config.yaml
n_layer: 19
d_model: 512
n_experts: 64
experts_per_token: 4
d_expert: 112
d_shared_expert: 0
activation: "relu"
moe_layers: [1, 2, 3, 4, 5, 6, 7, 8, 9, 10, 11, 12, 13, 14, 15, 16, 17, 18]
router_score: "sigmoid"
normalize_top_k: false
routed_scale: 0.5
balance_loss: 0.000172
balance_bias: true
init_std_router: 0.00611
lr_router: 0.000402
vocab_size: 32768
norm: "rmsnorm"
norm_eps: 1e-05
tie_embeddings: false
optimizer: "adam_variant"
lr: 0.000702
beta1: 0.9
batch_tokens: 131072
seq_len: 1024
train_tokens: 1163000000
steps: 8873
dataset: "wikipedia_en"
Below are experts of layer 8 (counted from 0) of a mixture-of-experts language model. Rows are named router (the router's row for the expert), down (a neuron's output weights, with its number) and show model dimensions 384-511. Each number is 128 + 32 x the weight over its row's rms, rounded and kept within 0 to 255. Numbers have three digits each.
After each expert's rows: a language model's description of what the expert responds to. This comes from a sample of Wikipedia text that the model never trained on.

# expert 51
router:135140119182097181118138190102135152152084157172149152153087089146093115069102142107185123170144115128141194109056195148110167148131146096091123129038132118110110110086090151187152092130086191197138158113122082154151093125122146063137191096143111136143170127125112107125112146091132154088120130129125154123149102132129173135135061074079150112150104157111118084118109124169151062154105
down1:100122133114184178094148124044087131133135087128102122112081121100159112121124162112119079143217128081149125148122145151103165129161124143143120146090099096176127097184168064085153148157154159109156134151106128130153133130165140130174072171170139156149080160136151130104113098111178128154188129098169137127172107127146070131137137130125105174147151138137128129093131141126105093093095
down2:146111164141135149118069126110094146143106081172148116136178152133203070096155165134154176179094130137127180134123156180146166151129110079144164109132119058173087152131088190179150146101161112048128096125153122158120135144123091105113114156125123113144129115094116171086193107136074125135187132148121182081159088165165143187146117161101143214102130123081074126145147130161118132160110
down3:193160176163160146144076144131122150168155122173155172140092128147128116088101191074090070159105111136125196080104109100104115146094166080121118055074084097073130144057123099103190162132133100152143094120184118139135114209110115058221095101091153178176127117139131125120189081144071059129217122120140157139176085083099161157116051087108098166089081128124112143098111150127133119124095
down4:127063128177111096041145105081134126150097089197099164116125142114209099131121089121144144164186138137133165136118156221068177154155109156056161142122172111117118130083073052195089025140154125140130116075102130176091139086153096132122074080162159110075096151093139127107105097122133068096192113104177135113165139129100173121169072147166128172143062155141096094158115152129128075164117
It responds to: Pipes, spaces and words in Olympic, championship and tournament results tables and medal text: medal, Championships, hurdles, in Beijing.

# expert 37
router:113186158100141155149116125135091172113130123133108172100145127094150109114147128078132079110129108127121183142112129131081135157166119130146173143060095112121164095122159094162139170185125139171097131091115108101149024125129113049111056149200064059056130182156085124099099142133139123121102124106109064095096162128113039105169131094184136164133119115090118084128150100103163151103134
down0:047159152096106132147177101092126125109150124124143111164018118150109175103166093070191109100174157039103082114134125172123108116196104128110134121124114143121160117133121169156147167116085087090092090093152121079113105150158130113129113110110149127119117178093110142056140175135168107152136159087153095093168095084133146097121112162110124108143094125134098147134124149119034146192105
down1:124112150099124083176123122108107099166124170162114117124104136141115141075121122205209131100145121065138081096149118130189133147106161069103168103125141152140182130111040134171178083118120061133110110129190137135110149164097162117090158140110142129137103119099131154130111145140108131155152130134147110128148099140132141163120089137193149072084116136155076129076084136130093163182159
down2:139148118154174155079168216125134161144181120106166132127096165067101151117153161152169080126118128097152099129138142148124146106122140186155089084106191164106168108192140073122099170146101089112071148131169176087150091210138163103180080146119123087123130136113053143129105144137122151185133159071143135151147129043144120093104057124153133094096145143185106117111190129069112120134165
down3:161132149136172100157131096114105116140127099072084086109125133085094161148032143089136111070126157119142103136130161105161088124133144144155072144161094135127167080144166119107102115140109145160065102142171122107159133134165102160081139111124150151073048159081136098127103165160130110165109090114141172080170135108136142201158135138108201202168118109082135101140162117138183163186099
It responds to: Prepositions, mostly for, and the words right after for or as, plus award-title words such as Best, Outstanding, Career.

# expert 12
router:072184148140155120118147086185161209141111125126161146169147116111139102052106124128124138169164105161166206120157117106106142125120142124156131120104111055066154171098112113090157136102128141149132135093121157125114104110097140117093131081103158115149103113167124137142095108109187150133065134152144134103116160126127163117128069153097125104076096102149128171157158103088128087087133
down6:169128092169127152106090149139081134162065102125142135160099096145126086136150113130118104122100128120097142134109163096179151073086137128101154094136121098138113076100131143134134122159153145135137116071142141131123102188122138127161131109153113151090078130141095118118161120107191136114139133111123118168092146149100100153143183074185133193106109142157078140126089142151117194164137
down7:089105118163146162087144086077152140147125105119096112159113128161102135168101154111146156107184041150130082147162150136117154129116076063140089096181171162156138156218064113134142112151161117106091090172142163142142158059130141112124179165145185108074130110185057122160040107177140154143150100094133144191105154076167127163187169114096118160147092136097165144097088151121089099124163
down8:089135148164148106042116117143160134164084092163071124102087139091137163145098165094134122185156146124170176148136142138065119084108154120120138138132120177185135159137051121111125144108082102112169079097101102121147142092102158084116095134127133026147101184178178129086130111176132129147180169114110043103191122124167170086132091121135132111080129137089124210137099119078155128150139
down9:176125157167132127133142145094108142101124164144130135110136182150134180097097149200147110124101110129107115115170120157105079076105107118134080185158136121042083075136105116109072172165137108131148138180098140154129120112105133131147134128119143152118176151123080198139075103098070104139120092140194178115177121101194080177164086141107125126115127192105125125147150117138138116124087
It responds to: Articles, possessives and adjectives that open a noun phrase, such as a, its, their, new, same, 's, plus adjective suffixes like -ful, -iest.

# expert 16
router:129120147036203126151067184176095131163133089091121169158077136124101068127136103111111155153108136151196178162135130102123090145077111103107139105172147153138173130125119118085090129183165103148109067139136192112127155130119115117133084121146106118090063088106117128107142118153145131148050169136175114067079099104195176133175156131080124133052197115142168163122115167182110096108159
down0:116153103087135195110103142112145151118173114103107091088108068125219187177116118157133144159157113077138135104145077134194103157125147092150087147163092136125135131083146119100160207139094154138095193141134176152118172135147146211154142156172109098129107122073160175099102118177061176111108090124061108070130147137158073094070139110136123069104149162124181157186064156121129167075128
down1:131130144104152057130130159109138105095153128049179193064133062145166106127092149090136152100148136167141189190153113132133118141153104124134114130130115132167085147165170105156080169195137136152119170113166157132146076122107161115144110123144124073088133161113161160120083146132063114174147162113139185062129118176157152080154138125140132093144151208154139140162132110143148158130125
down2:116156147105165085147143122105114140088169113123158099076175157101218133156094169152152117116165155123149121173121149176194125137145136146146117118136091102078096154082127189122149096085091195159086165145134107098112118166200122133144120190103083120159162148125191111136100083116115160089134124113078111148150116125147121113096134151200060143168138088168179140102100155107136228165175
down3:184094164175138115114180127113134149120129160101107118073168138151188142152065174175090102112174113101111156143143162129142133111121141122110121109123050138163119137119136133139110180092090126094142169156138120108126101110094135120119133141160193158125126140067086141143120165092084146072141157122108129150148180185204098111109063125132095135132093153200132204125107137115106185165166
It responds to: Words about buildings and architecture in descriptions of historic sites, such as church, temple, tower, bridge, roof, plus nearby articles.

# expert 15
router:061143105137153100115116083122102178139091145150186159157081100151120165104123066131133158084125099134121131136137143145194125170157209182183153164118177053115152118095169112101083095145157105157149131114144116147195152166131122097154089087130163181107096142196097119112106139148166142149072117198125157102115166148095135092174124127194113087060106096162119117186141173122057166107088
down0:166170138184187110201110110121164101151125120127132129121148101116126082122092091135100105160116120162168122167126120170093093142127147121114146149102101113167151054145102154107092103176111108123110037143134083146137122150163123154151114145093120104118131134122208179079112111107151140083116107064150131177175112098107160132156141096166134184175174116102197124144143185104134203090118
down1:098181170093122131176188137176099133140132164171138120188119155159182105143138141129132153115080140136090129145137115190072161092150152132116161160124090106060149167159116174144153153097163098119140147132127095094142090129145158118164128158114125055151112162088152082164140150117174173122174081135107121153109174130117123108146153158176101113065126095106186134140163109110139161098144
down2:067161102125176127131177130116160074158126188091105102166115166095151108192138116185139176123158162098123112171150166148146141151182135144125162126146129078095110170094197142141168163137191156088156174173190113124121098117171172162163161109060158112172125126145097139131096115115118211130121121081162178119127107082094163112180119128178103175108159129098113134162100128130097162080099
down3:133177083124151144101109118148119161100118079120111124148131103129157075064143140124190075170155126118113078140093083144127084168072146151163139126106152094166216113171076151131105161095132120110096164112129159140101170165095096125123076079105058096121118100174144204112127070196123112112135131164054137192122102177141091143128094127145136155144167113054169121147174150177131113133105
It responds to: Closing quotes and parentheses before further punctuation (":, "), ), sentence-final periods, and verbs like was, is, called, include.

# expert 62
router:119130067146158128175049106143081158166145105121113185089110100106131129121144050117137127155102120176087164115090117126110121185154082169091134091126100151120157110079116172094163061087167106152171062118112135088129165103103187136068089106124112110083089117124116172074151130167135162157116118124101074159164087152109121156129124134177147108098141183162142194116145102169153058085128
down0:076105120112147049123084174099081096094106149108077127136115134171148174179080197128157182161103092108167118150100114141135105112144084111106169181088100125181143161113140140167131131110123130127114114139126162139142123128137155126120109128106140096129061119155201180035116188160153147149109122160114154163147180082116139131093109159122120149153136082084105059140106092154099117125216
down1:143107190159138117153157179152134159159161162164140149129129134123141109097130186099143158202136125186099157136059085104167150142128181116100126155147114107124117049094111110116162116091134114141078139119093139170187120118132155147119166100136157163147107159126096079118141130149157124111093089138138146123073143124133168098097124110083150132140113049079128096105100077125120091181123
down2:122139126082140154190126119109156110142154096091136113144163095100169104090092145151153117108080137167137128211103100130087115123142146140153174139070144084103126078144129062125106140131121157157104122124132139140153075138093029068121107122120142111137080068132167132135193098099131073152090126172147134124097091120083113129184131092115173112132142073150084087087181132123089147176107
down3:118133172055139152119121158138145173125120143133090101083159091189131130083115191189166158176146184133138169121141213075107127125097052078108160160154133154097123166174101143057153160094169112131188090067164159147120149138155076126158104100107151088096104118147131118158134067202081161087119167115142109085183185129115130129093107169125142159128122134137116113144114101152111173128153
It responds to: Function words and direction nouns in descriptions of rivers, roads and routes: north, east, River, terminus, border, from, past.

# expert 7
router:161122083123183133115143122177105157133157144108158139143164105192109102120154107131098141107121094124161147164142175134088035100155112100094176096161128082129104134122137191165159139118153118139090106080088089173219149186085124104120191141124107113060185124129127147133113111081144158102119126192115132013112093145099106144095110085141148146140166127138128108146152100118056165099111
down0:136163112197122137110140115088160149150132150096136139078196118123130205136079182085170133117175139160158106133130177124118179081057112102120155143093143109168153110178121177141194150120128150150134125168186137143104107189150122121152123132110107150185106124144190057223163078150149109134158063120128140163119173100148106092102151142158108070160142127141187149152170089179143179100084
down1:062157148095090150155102158101107123147059207128121109190146119081089101120155113128155124138103168116163094127107176148103183152126121123106165087142063089150160136129097127134116123162124150117110139127154173090101099124128153084133083118109093111167081121111144052109125084114099126201176130098117137169160127096155076156113080133115087131104105124104136143092103143141119153141154
down2:085117141104113155151094142127151149130158094185143132134110064103127041099132138145177160139111112145124161062132127121145113115149084101179155163121076147127101169104171122105149097151125170085108056131111128115114137142132152064051158127112123141118121137102099138110108154120080162149131131096151101097110170129090221161187123091074102144183144190124053106120167123121119120111138
down3:120124124111156164163170149113155113114072152144105133179120159120106165186093100103080139124127136115086081109117227147127077085137117109115114129192117147122140112112104215078162115177140164084099111148179124092146159103152151162127142105130156085112079103129172096124158082125077097170150090104144083122211066123186133082099153100115153108157106116125146093080121111068126121144174
It responds to: Final words or word pieces closing proper names of leagues, awards, organizations and brands, such as Cup, Championship, Award, Records, -ars.

# expert 58
router:141148155078187170110197091148095137150090158110155147183076041166131115141143067096160116129178136100116156168195089123109045144207141147122161135165108140080175127153159134118093099109112138094085138080117136112143147146135103140166187084092132165116146136139113081102109191094153135104098103122098114094106138177119082146097115157143097138114109177067107206142182115155094133132189
down0:119192058150136153113089105084145140137137103136081119141108143156120128089145082138128128168110159113059212188134103124192103109168139166063098155123031086081141129170150172136117084142124155156073130107196122157093136134042157094168141166133178078129148141086128090126110127056110120101124116090147128120129203131130200136117143090138049110165137107107081149166181150114146117170169
down1:132139146093145123123157092146104159188144113127193116186101138095094144164092191123134087158157091162190168103153108125134230120133201117203167114112107133084161092138180102092100165142140127107135100184110129138074156149094094116093184175086154105105182166159127142096124180118140024128119163140167117145146052163150116099134134152043143108080098077119162128057160129161102109129168
down2:224169144080127159081092080156144163098163165083099084103123106120157147149148110145141082132119130154091129137112171127186112069140079136159112057116147148134134169147136192081124133164086125111089118130138109122150106156126123087153199114101127099163136125132155163074157125070142155169123173130171159123052137049136144157171056106125109079137146057114146088161144171167140174135143
down3:125120159125158144106133107126118095112157120084160069154164093145138128168097142192059118094061129131137117120152126068148142081146137092123099087154119135173088076126127101162198159112156117164146128131128109137121127155127097132088168107101100138067122162147128122112117148166115140149159083159176101124177104171077146076187130128161127132124148109067136089113110116129119128202153
It responds to: Middle fragments of rare words and foreign surnames split into pieces, such as Bur-les-on, Swanep-o-el, Mess-ia-en.

# expert 41
router:070165069148121161145112133133135131124127108129125126145070078125143055056112088137111131163045122148203082152169139107149055147128157180097059112139143078124151128129174119105118067092141124147125069102066104109158104177163101085121115040163071127076149137124136056085148108181142134092135152105083076095135150188140162112147130167104104222125142125169114177109155098095183136102149
down0:123118155183075172126171143137144151200118102111140165176111134129152113171087186150132109134117133088168184136157106178147149157120084115111138164092147101069115127194177090153117159176090134080170092102137139166114126113193098153124107139153131117188148131119113187108143102141091095121174141085133089142095127135128110161139159147052127097152115084117106128175160104137136092136167
down1:101172175219088149147102130142134143146178103118080147145171156149131090125126140134119117111145150126130160107190152117103115154083079107156128132114101118116127133164154094178162137145129166123109136146212137167098143124058161157142102130125187125144112111068084165121138130115073148133107158113159050127161106124166165155128053116040176106148106153125106105116156087117125093135113
down2:129105122150135108124158086103138095117073098134145108113114104153124074097115127136108129144081167076098127162124090104178139099130117178163141130128114134131109142143163148088090126089088125149103110117112073124137133083130158080099164120154097130055170119112114131155190138109100135199102103082090190108126124165099104117156119083137142093121124151065126109156116135150079144118162
down3:151134149133063138131163132109087120205104109084135102141125107092195063127163098087114126142120170092127192143122177161135166112064116192098155088141073131101132181141168142176080176094121142181101122140157134127044160119126116111154145091125095179090063141098125115134186072156131095173154151170130148111134095132058130171132130114115190120157072143104119130125157147187064160078164
It responds to: Infinitive to after want, able or forces him, plus modals and verbs of action like would, could, took, went, served.

# expert 57
router:113173126140117146165113168159125169107137148186171181151101131177123104157122097118110059187117082128108156047123085081132135161104142170101153100163140078112194118111172081196090132127183076188140084103132134132102162118064145135211129161139130140107073078121154115104149113145149096180147164177197147136103053089171140157179069126054149118048207130134070147093109214146128095111151
down0:112100138150119143117133068065145093172141121160134068070103156101068080078086148138071146119196136121119072208123146126131125151122115077081148204152071157146137095142103135138112056180136117147110164144115154134129135138089138215167130142171113168153102143137102133085075212143167162198069160100122142120081136154131111065086123149147111145217135130086080086141173113131091105173093
down1:129128092132104132137140124153144145121129080089124141123104085142125204118124127122077116130155104114083127125155105067162150085149119139106032147131116131156136089140100090093132164055119143146098166132110125166151181119104103131177152195094132131137105070087041105147112139144124088094142077132166140119149088079142071162100110162105106139106102170130148140129133126118109107141143
down2:157150127159120136147139139145128120151106111115145122119117089144123120080157168162168126089117126152133161124135120104151134180099130092105104143130134146122154126076157114091121098120148115108133144073079089167108128146070115132130113109106150092147131093116081122086152122144148186135135110132089087138162101144096164145098151066104056144179172173145074158096111168094153130153171
down3:179142123124164085189113168085086105126104119124136125113142167089117097149095187150139160098105152116113122151132093111145137136147168137117117157130088169129153136122175169128130078154128245063166072104169172068115176139109147098152122140148115088089140140124102100137114169151128124090119137120109137106124174116140146120142114095070143088128124069182072141080127127138099076094132
It responds to: Prepositions in place-name origins and historical geography text, such as derives from, named after, based on, plus century, ancient, According.

# expert 21
router:077097155112128154149098094216116161195049082073160154130168117113087094111126088164095134104093138127113209117165109142094113088172129111132085139136159048108141083135107162140175140087148139143151109121090114136158144092126164105098101140123141151121136113095151117208171117121118101156093176134096126126083125126066076129116058092070195110113116164135185177138169132104131116156115
down0:089121118113144117117112112110165121078126110104077168097075102115082097150127105114084147096128158124126140195198097158089082157152147119134107085142109124127139110106164041140124182174107160136117124118128133157110097156189121085114091102162066133088116092145145115126139121109098054123127124165103099081132120108146136148143095076185127073103128174142170175103152123101132141182145
down1:105135060141111125109124212065138072106112089035135135174129092105136094117106138129122105144085127098168096125177142168151133152108184102158138133120146109125138103153112117120148143068139123114136123129102168163139171123126165159126091083111058130147118116067162107134077124138096093138143168108116130145153176095146122073117102154127103162106154090144101141134141116062123115143130
down2:143104137103163119156093047086094104102150097146117135145130115124098102086150205158135142112109164107096104148131115200136106089114114151127118089157102079175162126108188124165173120135143127137082103093115106143157147176193122125149107099097141124149168127127125146141142111111140124140134154145137133093117110192119154109131172130151173103094126145175109106121047121083114193117055
down3:168118148094103092152132156128122120164132142118092158153189125104108136141077151182151160137096186140107121042131118144124181082120126104133144120164117136147142094122137185148151052097059145118088185110154142148127221089136194179113103105072168098159136098067127053096153091116185127134154116083125188178148171100094173133136113061107090140157152173154199171129084132143137155139129
It responds to: Prepositions and comparatives after quantity words in expository prose: fraction of, across, more than, each, throughout, largest.

# expert 11
router:169173089135123123119079146128092152103155117127139098143152065131128061066062089105116098126076087154104102106128141169165047120158194194109135130152157100190142096116172125116127113171162127133110129125112108136144095139132121138083143077137044186128104181155092117087129137168139122143150138153151139069141142090133118108160081098084170155089181209124193095153166153086080154140118
down0:123129078124124137130169086110153202110136081132143133109156094127138070117130161126158152116163109121112147154150101144089154149147143137134092188160134138156120184076127132116114179104067128136153135182142113105094158107198117141107134115127067155136130146079096212163111130157131115176110124089122128093117136124116138144092070193084094158118095061124148076139122094086109149093131
down1:186152174140154104130140084126152121137173102132099082116123179110092113116118148160145081167109143133154110087197180143098147123117170142207094086156162164105236053098102122156146175095124143150139146112109115180225065140145161102130134153156155152111176189165156171138175127112084136102096122159113163101130083121136097106148050073160135146117129149149119110107129157085112124178149
down2:113120148119165083169188110133107173185145172155084134116130210077115143118146125089143155093156141148171131110168131110197170079137127083092111162120107164071130169073141183130109117122122104156132117186153144097101137146137140135157110105108132170173148203158132121110111115116059153126157052122149158097129110141133151110123111167136085114135163135131197117147076092108125131139106
down3:140097164120123136118160177127037133113136193104112072084168122174095127112116121132151198142108128074110046105111157144139068097173123138115138100127096113167136084133084148182177123119115150066071143157173098124117107164152140119114117156159128107157119184132192125158113136142126131130085105083128131079124089126146101114104132098092107171145119124094178101175118161144167194129100
It responds to: Finite verbs right after a subject, mostly was, is, were, has, been, would, often before be, not or a participle.

# expert 32
router:100116090135182152094113187128138148173122074101179153119134114187101145086195112160098125146136057101194134138161161136108058132158126101087140150149172069072120133159109168172135173130163109163167079113085080141176140174103094093179154105150126152102235130166146146098103139088123101178115189153130072109150101158140147128131152147126183158115124141189124170093139115069108085073128
down0:175200147129115063071139136163101131108158105177150145132186120094085136096097176098140108132097058130161122167126087105115132148161098103168160153124153164161162131137109175135165082154081118156122132171124094148086133105109206128137131107128176092175123124114140062158080169094187197169121158056136158117097160116140129087093155147159137143179074122137091099144089147198161078127112
down1:126164134077116121055203236107153109103184151135124145111108128128156109121152160153163125135161089085107161171167104134108105119163125152158112168131159116110156187071168134118171130112090150139137094108095153161082115116157141102139131091065116110130200140137076141130142085175061171111128150106157120153119108096170212130091093115143084094080171054142152138111109156076130124127126
down2:155086116172081124184136131107126145173069113151185135173108089134087142115069044104096153153106116103151176086125149145103135113102073132094152110144072100116114087117126098094103144120078125068160142166157151133194157125125114102182144163158171127150088135142136122116163085121095083122191083133175097109109066134077101125151149149083138085175114117109136141134159138121156155110104
down3:114159108146125104133075136196124123131190127110081215116117122128111126079134145095066117152131078143127078130176149217130162107102154141109096134171176167166118084116178126074128138145099125138140146110160099162110155140126075168167139063198142172139121118121075134171142082122140154092123155173176097131120105100102130145116123115040142151160110150112153088180167144090149139157092
It responds to: Nouns naming roles or groups of people, often after a possessive or adjective: brother, singer, actor, children, officer, champions.

# expert 56
router:114135135178200133136171136132083144190116135126140221128122093134159128128160097078182094093056105127087142130115139096125045144182181091114133096081141151076134108092120193154119104139166142105093121109173127143154095094105158117091073138165094148123093097144120113125098121117181140148129110077165116157083116137134150154109147120131122150070125181099158128081131166124184069092133
down0:085128160125112075162068135091180100109138157085208105189152183132147088136139166206062105112159179095153142113142120124176095133147150143164123117095142120099121121108181116168102147089130143129136115158123099165117095156148167113146142129097144142130162145125140162068094138124123192183133139056162138152199095144139104121099074138080179172140158174096048156198100094121116148201140
down1:095140139100122140136128115060151175115100133163186154101179166128169209050102154092159107160095117137145147156145155142088136078097178095110118127109134168185134097102124070166159181104127189120123098066206146172115087125113112084160123125113104131107092168155154137082110183187099166146163142084113128097169096161147158107114116120100123098157130114090069078146172188140138154121112
down2:173163132141103120110127145126163108128146145142131126122088159120101140110120094145135102090162129124181120141153168165112111127141143135068148163103085196113102137116084162170178114126149166127191112100122075186141134154168215063132148063119155146132139105099102188037137126149114133139154160132134187092183129153176156094036134163109163145189142056168142153116165165121081170108180
down3:113180136160132180104137137150162144088092112181115110130150080169162109163107124085058126174121159113152161140118141122066130147133067149136123128141140138113099162145103128097118142117065108009087171116077097093042120161150083150091108138144131115132160104116142078173106165136127205100034112066107088138123106061138170165082130136123126119145123175168125129142126109143171092161173
It responds to: Party names, office titles and candidate entries in election results and congressional lists: Republican, Labour, Senate, Governor, Brigadier.

# expert 24
router:112162102123181141153174139127076156167149192155129142102114106111096144132145082090117141116066145153128108133090120155162056161125195131114082085161163117110116129150175149085156085143124077115093089106092128140148127093106134143094070094121103139114117108122119108104115111112170109140112104093117138128081088123111171151100146073191097126059132127164133167137154153087168052044146
down0:133117073127197118088087109147129153125113102126131184165160119093169101074052093126115073094157200152131078132119125138123173168004106126107114095164151140098147119103119144104169107102169126161152167130119109085138153124124143145112114119110115086117149140199152112155187117167151056103130131166150119197090139102130049126166086149204143112155119124156053181100118124116096135132057
down1:125238169170106126160170127084155123123094088103037145111181126095157142139142137069133163115139173091085149095148158120127095045086135148121094093159112129136152085138077108097139188159087118084126098080067126100147106082099140139102130139085137126144129166159178105082156127107083161074116111165126145106197138108099139164182215197155122101134176155151106151064164132107096146134078
down2:121177138114137156109134156133136109122098131103139130102133194137137156114169117142114143115071152119175145118158177145153100111108063121136102104190158081130169085159116116137120108116145134103168221149127128108097082165118077151050205090123124103126186110173171188178104159072163152165121153107131116137079117105128054124123139171124090128115140139155103097137163143109140138113185
down3:103111069180121127139167121113127114063124108195190189115138082113090120099086104129116134141139163133125069123139162198170159115108071131085087137113144150117154110094104157142179107116130187105121104166137116137141126206139206134133132202161097173075092104128143144063124207098128170150130096109098127090144063198164113111170176098117118134104031080119136129062084099109116120147156
It responds to: Proper-name pieces in American geography, roads and politics, such as U.S., County, Highway, SR, Republican, Democratic, CSX, Amtrak.

# expert 35
router:094119063141125123137158164124128142137116170159175215093117084053120130140125135083120142114122042139132139133101116123120175129163132153077128138099124142106119153150145120128124091090090131129158101108134088171147062105121119131123133150145112197114149095174112123157122154200141121135070117106105105015087111108100128105103179103072102120140144126154124146159151125168136116098155
down6:117085185090111098136150101132140176121096155118144143180154166119087112073164124156148076093123150138130074127090110149094144089086122131137176181132069110142117156128118089156098200138158109101110170064153084125121111085112118166090097136133128109123070141128207126145186086172213108058137157110169130133093097092121159089133097091113143136128147085109152137132159140150139106108100
down7:129101199126114026100076105138112106190099174147116138078119117152158112126115146146101159090121135125067098183136120138141242076120142111083106120119116191129124055128137179189112117164158143135134105146197159138107083118114132130193114148111186134107090107111164094067156139100091101102165132125150097153156131086080156160166138156131159097159110116121142118169099158143099184136128
down8:151098037115147137122059102155120057134127081116100092122107166152132113145111101170146074205108150136204113133132123107097132124069101106124129145127168141104111115089175165110150125114123097153098109168137146158107118176094183102129171051193177140144106103120139077166087143153121201070120129120124117068060122136137115148131153054179092106141133156176047101086122168125113079121147
down9:136107119117109142080125193124120114106176151144178154095095130094104145110158136085132044165116167119111147163120105119189117171119139138103102127150134165076156181146036127092148153126062082134128092116130089123138102161150223075124144116097139169071099171147145123134108129166120135107102147078137126117182108196099086067106143117122121053097156075093069155105178140096167107130064
It responds to: Wiki markup at line starts, such as table row bars, list dashes, section heading equals signs, and See also headings.

# expert 23
router:098203069197210100148072095164139173115163142125224158142099099144103144133142074105133138111114091133123118122119131125081122134168124117154173139118102119168123097118112159171139112139179160112169128121101094171187052159067112107151130075095146183111181105199124128120170120119132104148098076157147160070125136123206139196168153118073158159079156170200133146187106171137122150097156
down0:112121109144130118128134082088132126198118072104100154115059156108168071152053127121069139149191103054070184191150133210103166138135085130120075152104139173100101155149108104109083114113111121095178132128082183095131138143130158106126140129198091076147124137132105147103102173140170157160138160099117153127101144103147150108139156161173177082143091111109189090126174103089117144114095
down1:107110118125163158093120082115175110123104078113090085104081135106121095116175112094058059192169110175102117127104145121110106104179165113090162110109161130113095135134152101050132132103135094166091146160145090052111096148119181156096156156153084091113094134132132091169098167148167106167123152155085080166097152078077137144111175089172189169192125079079072151118111155130137096095095
down2:207147101096104090131095067202154143135086101106118167098114100125014143150182151139159108096083102163140063101115107119156152103161098128182131095160099126162169173115182091112112147116146183168103115170110125072141190126161078178136127161141166183101128115079173080094105136142115194116109148186116093165088150083105193150177154110127115095184080163150141168160113164145116148130077
down3:081192164109159084099148078193125114103091126086131142127117168142073156143135092073078134055148152123120119123100066140132140149148063084216149147127131129157112097119058146101114079127149129076155116084101126110173073132126143139126123086087152113116175106138165136145137119175082111117148127118175118088099132113130169146104126113142128065129174157167108120142099105189183081082114
It responds to: Periods and paragraph breaks ending sentences, often after quotes or parentheses, plus sentence-opening words like However, According, While, In.

# expert 52
router:091094097106109109126099045160108142118147143100168098187149080122132122068140064088167059126122129101149173124144134143145133181103076104147143110094143128110183153146128136157107136151135152124127091114083112114114160134132086143160092124141071124100224082119109121117116172174197148136100165195151120173124183165164111187153156160160154163121118170133148093106148127104163110100123
down0:140191085144156152090160110106154148169089091170087164098092099105105139103123105133151181054109168163142165182115162129094114131148115109100060168104128163141132085148192073156159111115157127126102128183094167169139154167187128132113074087113157131150186153125172162080171138157105169115169103139149069120159082100131192156148092160134105103167097129143125128147111117114137115114143
down1:158149098186113109132109082106152141113120122145091115092203138115070124114099111097115130121216193126108125149145154135111104152142107150161143137157152132057132170132153145157149111109118128149170158141089133176161138160140136133101177116169103096179141110083118092153134114138109181100147188196077147138132149063101100142138082093186129127132096108143120157131123173143106130115092
down2:190204155124026132110151151094173110174084127204071179100159195139107172146138160112158139112163155172136149139111181089107167160067092164107163128164122169088112110138109150073155156115127146185169143135127138155090056184142135080130121121140154153144122120118119102173118139136084157126155065142113117121164158148125076142142131076136077133101092084139140156079126105112119104157090
down3:110109189097127093130134107087115101120124131159125146169070070141173139121154150079134128188172119151133101104118125155125126093095120169117158151096112118191141169146139124102155067146109114104086026089139124146111184103186194127080112083176148182155159153165105121151077115074113137137164107065087121125129192156101140159174142159134127107127116137112095116140182138115147171117157
It responds to: Inflectional endings of Latin, Spanish and other foreign words and species names, such as -ia, -ensis, -atus, -a, -ón.

# expert 59
router:135141172104127215127098165154166118119133106183169153091130099161101072099131159132191099145100120118127172076116129116116186129162118131123170123134130120111137112108139148102086122118165162128109114140128099166165109113083106129134146147115106065123083068169077148167095120142141061121140149170105072079107172133109127114124072099146131117121078180107186152127130106136118117100159
down1:091151156142118168151200154129098158174106174129085116076183149097154161122122129160107132146118147100162139084098114102063245135123064100156110144108100102108108110126122114119074116105067139063059172172134151202121156133083188115127172120135101111143171094105151143092115088156081152104166074188146118110138149142090151114141060074140125086160094166058155149147100150191112149080174
down2:128089133145146166089116096054107124143124132115097157119194158131167183129122139191131093138128138115142143082165140128151183150117122082218090130072037157091103104135107117097147133119124148139184140113155128087160082176164138134146203120159170082131108142094095105152138120128151107093117110127100137080111178157135177109137147129136090159128158122133189131098084083118059101087099
down3:121110082108091118149190105131109136157150134115148134177104167139169079136114146139199166162116149060085093091109148116156145063118149100186128195094124199140107161075130058131138159085131129081116153145086122174139133114169154161091183147137159067116196106163150144115115117189087124082129087126038065124110080125145123081130147076062096117119114120109132123151136123135066135165089
down4:140100146146151113127228100159164068140095058116147115142162117129161150081107104113151202127114156130136134141139117113147145148128107171136142164113109120106141096117140145156081104165147118093086160144109131175139156101086143119108122126066146134160128166132130193101097167165112172139094144131153145080124104143125147080074152140121159149080167109039098122116137179088061104146138
It responds to: Articles and possessive determiners before a noun phrase, mostly the, The, his, its, their, this, often after prepositions.

# expert 29
router:165138111171221130144141098166144123124102146153129200190104103130090144124172158125159067098113130129113121118146129125085080130171172095094160136139124142062173157156177149114160168130162112173142161069095103060123131138128110144154126144108126105119141102140134110088168175169156100139112074175083142118062123131121111115130096135183093167102150170095150145126173079161103139095181
down0:178131121116112156052145127137172138146099096153071128127124120121145191137158094115151108167181154147131097111162073158069129091061160110152122142114141143113167175140112119093089151090095098135080104060119104093121111092115128158137139142173106153117084144130084173104083163198079142137093127077104130148092165155164133135166126061120091149101110129096193124116151184101115147120194
down1:158153146093125092182106131127187126104179138100145174153155197155148150162151157076104132085106111197141103126158155110127063093110090105127145144102192119107074154134083088158155113118135139114158143138128106096115135106122168052102156192130100152171085112104136164154139058127162156117135099138114105080120177097135149099131097145109128095167081095167083098121137189147143119123083
down2:145130147122132080160136126103133117120255125082151151173142140155153115165136156092134076122104162127138122133129150110157107119086097098124185087103170144139072167125074086185158099158122175205107172133126091141136142125122158119150148141136148146208087135116182099159134083166181096113134072121189124123139083042115124113115138130126113100148100115214110119128138165157136139154118
down3:150146130199043116144121110061118097160150084111156115143123154149110135125100148107169138172158088136100175149129106181143123155107113108157094220164158118158130115063126107129152150148100116115191118123109114139112136167099118107120135120111190137131079052152096132153152097112159114103141150090148162125119094116099166145144177107139104134194132118139129127171128173161113149150170
It responds to: Final subword pieces of proper names, surnames and places, such as -ville, -ley, -ington, -mann, -son, Belf-ast.